{
  "n_experts": 20,
  "init_std_router": 0.0106,
  "lr_router": 0.000346,
  "batch_tokens": 65536,
  "dataset": "wikipedia_en"
}
Below are experts of layer 6 (counted from 0) of a mixture-of-experts language model. Rows are named router (the router's row for the expert), gate (a neuron's input weights, with its number), up (a neuron's input weights, with its number) and show model dimensions 320-479. Each number is 500 + 40 x the weight over its row's rms, rounded and kept within 0 to 999. Numbers have three digits each.
After each expert's rows: "mostly gets" lists some tokens that are sent to it at least half of the time; "comes after" lists some tokens at least twice as common just before its tokens as in all text. This comes from a sample of Wikipedia text that the model never trained on. Tokens count by the router's weight.

# expert 3
router:528511461548471514533543514469532485534531511500531494517511440482505483564494497458485481496441546491499500489501447515541473455534594432496498496499598458515517515474526426475520484510505523455474515468464454496541455519570551470483504482484569502486541589462557506565519522501488549461419460459507553546529546543495512517498534544484494556472471402510541498559524496443505491486517508561619465464468470487594444459580561482481536566543462569475479491497477482485517553495484513
gate0:537466481460462468523544548511532530449476514594537496482460487527467452477497460473509562547529469557467475565444489550493486482476497509467490488498496502519444527514500516465518465464564465526468503453501504484514406457540521467555555505480514505549471534514456541522508534450488542450469533491540494481524522572510449512532516628466502481452464430441549496521473510434531536502474481523618474492531504484511513509515566517525542527520461617498530479520511536449489546417502521
up0:482507426448493514538467501489541556482502491411432462519424555562550544537469510547539542485495470477465457523451493471425535516485507525537497566521489497467550522465559509497458449508461497434533509471471485494481527507454522566503530579520485475542524558561535571403532491511545519538493507516550454531446466502514493500480598597520478548526477461421489448570510573446509518463536518487481507487465469506471573451522485447506559514522481540497495504513605489480556485518495450
gate1:469506512487438508554490476507498440503501480490462501479542462442434489509484562489541484537459536439483510510508519547497562532489545514504467499499488463471554570515451551482518550544476489486562484528467520479511534507512520526458500483504559530480496457504519439453522571501455503502511456531492535451569475525577509535532414473453494539600497513475527504429472506593525452488568519575501457468496507477482505490562466501517451440531567542360537530542503553484482512520548526
up1:543560477522481488509547480494473469505542574478515564503532406522494538443444478496455453565479606477440496514503474511529519527469557529508518470488492449496481530519499540572521522494525418586486517576454480479493492581486548496485539514522587559560535484569542516485502529431465460471473481469481499519493500532430531515490524512495571475500512500486516509528478537495479534567525511528472490547399428522507486482467553569461500506499454532424508427555439518532453496503500555
mostly gets: " Robert", " William", " David", " at", " James", " Michael"
comes after: " |", ";", ":", " —", " ", " by"

# expert 0
router:532510505576633459550530493500521452504517537520586441506457389483514474505511477530518498507546496470459501518447523552530491434593550437502481474583575476469523511526546463463503502472452481541519511440474463518490416460565517544466503491517576481442504483442554467593462489517467450503442428516514507534474476557488491493502523528473489504534444442465515480523514525495525484515532570508510480541431505462544461483407604489496484479511438550419454502489506543445514407503490511
gate0:531539553493445510465468564474506549451472570475496477499553489516497551481533554515526547499567546560530454460509473604502541454461455476445469455478519479550415517544452539534461399557553475445401485499544527440509433474547451444461490600522568537497516503508537470484478560507494566478433422487470443482424535503509503484507466536464599457473523450511480510486463524437581464455428483526500462528515509537559432527490447439507486521496495483516532497540481507458415491481578528
up0:553501479517510540463474472549493478485452454488483525562457519551432533449496527475469444474528460449536446474528524466507546507543576518468552508498502520489417515510528449471547608462451541488504523506489557518507510554496455554489482450466474491464479532474496394514474427539505408506562525581522447510541532487479541472557485449548396489456518483472524438516489436575440511454508529523514579539505489463484575497506498472478470496465542475529517483442516374503587474514476458
gate1:528471465439458433525550487448526528581484462531571466537476511506504532519428432383511542572498441480509471497573458546466500490553610450418442463543492486503474457454527515547564456500440484551479450506535574548455446518498514510517510565495504427426504477519502470526473481484491506524585538491565508513537522531524566533411564440518455465462542503490541479482631522491539533480550527496519456516477483533430515514490475547469469498519574478576388486484491476547519478537512487
up1:530566495501547535502504603563516555533539496509525476547520480541488570445516491518586458512437519542491475518467482509517456458463533516534540522469547550468521530502501477460474523487515532421571537502452482466484512456538440503523508513510417515564520498500562555465497511558494580429488479499482442465508529446535466468485479493520488400512532491444454563480492526481442492458484492507504519486484474529535439546495532460493518441471511477452471527508504525495491465430519530
mostly gets: " (", "(", " (1", "\n", " re", " (5"
comes after: "\n", " |", ".", ")", "==", " was"

# expert 18
router:558434450555452466488483534482496504459558492541590495442483468473556531546515510486495483510430476479420428548520476556434471414513486483468439460524504448512520536501554423496529501506560481502551515494502497508517462492570523438511504488497524482506513463482512475582494458437426463512483477510529487493457509524465469554535519529521479501533504472529536494513469498473501440504511444557596475566475477497563485438519504555494543530463468578505510540536436552476536471482414459
gate0:481459452587462498515481488532502418554516510440470501419515503439528564525532520476492424488485498505510462565472553597545543483536540420476503435503496459395452452522467514516487465521471447549488465570503421558550511442528502545543557449520562496520486494509496486508494456443470566518569507477518518519468495496510477512496546537522463523497571461515544556546488535557493467509464513529491493527493542465473501493453498522584512513487512524533435490484500535495489492502456519
up0:493445483430460504489538533507449462479475496474490478421485499453527602503520536412481566476461524545397447517518457569510516484542465512446583421494522503434500512494463478437538523494450494501438456459506435563483511480547469535535499505462559488468489412522422546510503515471476558495575477472495530471480473530449495457523575579491443497476520561525505431532493447472406541603472507537516486462499443496500523468464516504473509516475459484514505451438495523493434478495468454
gate1:526416463575552516572463439498589442529530551471408466494519544499540473475502536442486504487519502505530401464563518515536532466550507498482508525555436508504525538486458462497454509570452488517543453440486480434474504534411509525559529472461519533537561439518546562562505526558475537436572471478511553519559506481475482515505530569501503525569454534502518495466516548503459605482459508477497482542492508468456527544538533526528539492516487549530500554439479552569471478463462527
up1:503475416526533486531463559462507474444461471493538561476509544534492416454535454491523480525501517564495498446495544503521520558537472468532603539523480477479421458509472506450519484544477609564484450557486544532522451540522518495545519534476506467534517471561519534493537568511486461468513452473492529516497512519489476525559505466507469480559430444505504496495491507433497502485430448484519464541543497468388527517509516484497479504459492516513504494499512569482463452413500436
mostly gets: " ==", "\".", " =", " ===", "-", " ===="
comes after: "\n", " =", "History", " season", " career", " also"

# expert 8
router:538511478549561465549515480460513499546425494619501529504521462514450479472540477497498538496546528467457520466488501499495516484509495476506508482539578488488506488542543470469530469538520541470451465477520551505531427467553547552477482537521559473530518481484447420574529473491439469417509437522469488538492514606487495499498595506497548478532460494507509479558510489411513524512477528603553461485528460507589432457566558412508523511497493504431510483498552560474509523490533522
gate0:493453473553537448482523521505502385464475547499519562433509549498508443478515485532488526525506485514440546534539511529471521502543510415505482526532479546465565491497487501570460505482457509468503521475478503514472465461503453522534536530527484481449605488535554436506424505502448475483505438543509573499519411527500522450472478439553580502548497537451473456525445497408509532521500482587534453493502555445506542446510559403479505508507537506400499543487492520529434505459468527
up0:447424487515443444541519452457544528538512538516502482470544526437497536492467485540516520373487478506511480456456492504452451540496511430513464537539429516492484511562540548523511565512478547504461503481480452463529535530519459484523509533509460505496490472468493477601569494462483495488497527523498454468475497500527543525506545473479450533442525504500511476506424485519457430475448520448468489508499511512470483503502527464458579471534428525563543555425488575460515540478495494
gate1:493467553478568472522552532502470430448447578504511482397482475506419441503534464495563481427416500438498494582540495480492466461460631530494517523502521396482504514513514449493524521515502559461539478455431473448506481498518437444491536468531489499616523497562496455554506547519501471535521460452470485497565464471516459525509532472457544498549613471501562517471492488482462489427477470481583523534518488493493444473507508408422506458517372512575491576492414516507483511571416377
up1:468428469443524509541411506444463492498463601520543527489508461589460407522541448509486537461491527485496530472468484496548564526523490497472594490519461560496493468425490523596483447486410562484579529617523489498447528458474481506453433474568523548446539526513567437460446555480488507492434419509475498510494575483530500513537492425452500432451593507496510513552540449459499472441474514445514467507540420473457507546406496438541458489456520502527473455449531499484523489501547528
mostly gets: " MPC", " Votes", " %", "′", " Coordinates", " Label"
comes after: " |", "-", ":", ";", " /", " •"

# expert 10
router:476508481514490429492472513490573495505495482528490467490505484523497447546477472502462479464495558479502475487503546544516479469551503500465499538513525441493561465479598405496463391531455500478491516466519473500546480496573516505480531508546503531481508566491482470550479506424459543425544466517536468580454521561534500525463512522498484488542524452497495520551465489399484526484528462490552475519444493509528479506572584500532511486541437535409455516488464478391488502507469508
gate0:504466467479415485566434421525469581521538500565481439446500542486534516443508499464500511526434448506470586512585443486448555549571473520535462545463450487507472546444574472494475509544406442439491502500529517459488511502535565464470506557498501543515548531515511543401467486452559559474485525452541409564510476578548534517444477615573513446515484528541497495577451526518518446481527570492467542616484465512492468451510469596453470476468489486487486519439508567486579451514467496
up0:529513542546414543481574505520496555552472532510462492505484522550541451512519397540489455465440524515476441518569452481513453471482477486520493476472571541465576516583485531509504500570516505529567510463456469496430454496471540536469540429513507485512559463555486421465481545539557526390543479549516518538479550415504527539532469462459490461449502470508529468551500554480489459511506508519448514458544440549583484446538535506498506554490521522531431491559526452549518525514525512
gate1:474447552469496488495425467404466442513526536515438546516548482461507529547519481486473502465500442445464501538480466468450490431495522494447507504550521428559540465431556487517480495483474537525552409595459485501452516483542517450547469501453467453577500465499430494536488539481445438476541487500473450514544440528508396534507497467580514366505462493557492558437416506508513592451454508490513474527518474505402496471490577537462541448435458482473490427577508565418462422467535524
up1:518469512479527541443555485518471470400508492517538519533502502532490548491539534584474542519574415476521460517485458465550530494504491511425500539526536469547490520516421483537508571532560501536519550511503547522522454510446503493528520406515490536534511566534531404506499463419453491454507523478528500485441565500546563446519493502499503501559552473476452440458499523490531518485528516538522434506536472505525416530537501583508552465426467525459432506493530548459526558503460563
mostly gets: " un", " cor", " idea", "History", " evidence", "See"
comes after: " the", " a", " The", " \"", " ", "=="

# expert 19
router:545483496571535511451478495503530485485554516571513440534505410449503466598512524489446497428540564503498487506439497530512481477516486477486492387550489488446511492467527405504528465517500502481530478477582501488494468517498589512473545515501559473471448522435515437636437511505462437476424464518501548506483466584471489489532503553508540498540461405460522511524507486449545525542528502490548454572470516452482469445578580501455469490473474506436468481478510488428518525503489509
gate0:539531511563564513562438423428474509499545409546450505480531451504490509516515515483487529463489480465537540510519497528536532521499415478436505510496551490423476504504508501504558529450521494448578560432518518499496509450485529517526484515525530523500475509480520519522518538505506475441442483569488498513529543527509543491534471514483520497440420531507503545478511454520556514490483537479540404535520428491499497479478524523470510506495439494527480475525477497487553516477425565
up0:522594462508542477496512448521513572445450482412476430542466504536548516465475485442516623436481418509453418502518473440495492455504595580507558445504511536541453502557539532422466422418525476500485536519476485557534514519444456447500519486493543485543535537469491510572489473521543488456499536494477551501550407448501474479474539562529495479485546641519416479586455481556434445523518419493545500492462471496518497462482521518500546521512443484529498597491459509534477449460531487
gate1:555409522474524545496483432482461567490528553564466548485521531423493441460550439471515452467517475514514531523442532430475456525493545504453566538518544496453496498434472509493478418538504530526496590508488496477500550450482513472555514454514507451498421487501532462499493521466483503491576516568521509513523473492493464475565490482448512507541480460492526557479481469452411508545488493483500541516518486523477509519533464493509440446548484495545441504440500451506527494480546439
up1:505448537462470504486401475528474564522515551484507537528502462462467504513497498521504494417461533527524524533536532453474483503512466498497481471477478428475505497522490520539518550538503552493457526477492456504486492528606597482444517500493521467519479484568500471384465507489454467513481450588440566499504559433441449533409557525478473492502527493510544457494488453516477507501491496435421486475541489486501477493569490481506559391487448490502526473477443563459438495468459458
mostly gets: "In", " In", " in", " during", " DF", " won"
comes after: " |", "|", "\n", " (", " at", " place"

# expert 14
router:559517439516605427513512482568494484467518411561536503514490378477484556556480493446499525454529511482430507532487537529540572428521533506460471515544556472470478535553606496462467477463491463459519558480506498501530502523528526522483518527524506519466525479417582477538551508474399526445464468538490478476440510541502523462471501517484550505500435473494492486544537502489524498483527479535596400537482464449575481455529570492458481508512486542422490495586524532437449525498453479
gate0:492506515449478551563535510482502449521443489494459441505475498525532584486503497485515473477480555422513460492484478541467568506456432479525516492545505578482501546461496493458525536587523453478442459458492516498462503536513499500504457529519428528510520528400447521523514526571563519489545490471550452502506426456522491503514495481496563495512496530497543578464541522534455520477627523523460492450486456440509536410495494467514519458479487447523507662419521450535537508513437537
up0:454398494497516503537535499524524538482452506475516545484493462533484502520430507475537565516492515543453443481491493478546533497523382573502479516461489502574478547509478518561533519488494478502551501552541469455551474563479478558551456486505547517500480534444519529477572474512463446506510564534515480468556499471479461490510417513404494503609512503510532446509567533577528505556501488514484471519526435484520534540454491490497484463467515446522442503499456503496538526514407521
gate1:541562532520561496468512448469526442536465485424541545445484499559535469513503547540445574523519486431435495538570589505502448452421549509515458550564517510511530508530487498530547443488629574555538576489483487511486516506478454512481491409574500513517403460548523514559492494524522508537496459522501492518533541513475540565480524506512497494465521440519486483584503451446499549484480552471475476539484546463567468494542453528435561479526516569547495475472508508417516498485520517
up1:478483507490505567527510524469524550488479510471489499530441460454481507460491498513485548489450507464561504405470544426509521492469490468468578538500578452546502484523544515496498460546503483541480512435447456519511428492540461515529411438453486540491479525512479483491535590498555459526472482464474521543504538454525403472537558475426542551495538553533516527509465481496472506592445514511404514508480478482594564412506441510451502516502524532507512519506525530479508446493493574
mostly gets: " the", "The", " his", " its", " their", " The"
comes after: " of", " the", " in", "'", " for", " with"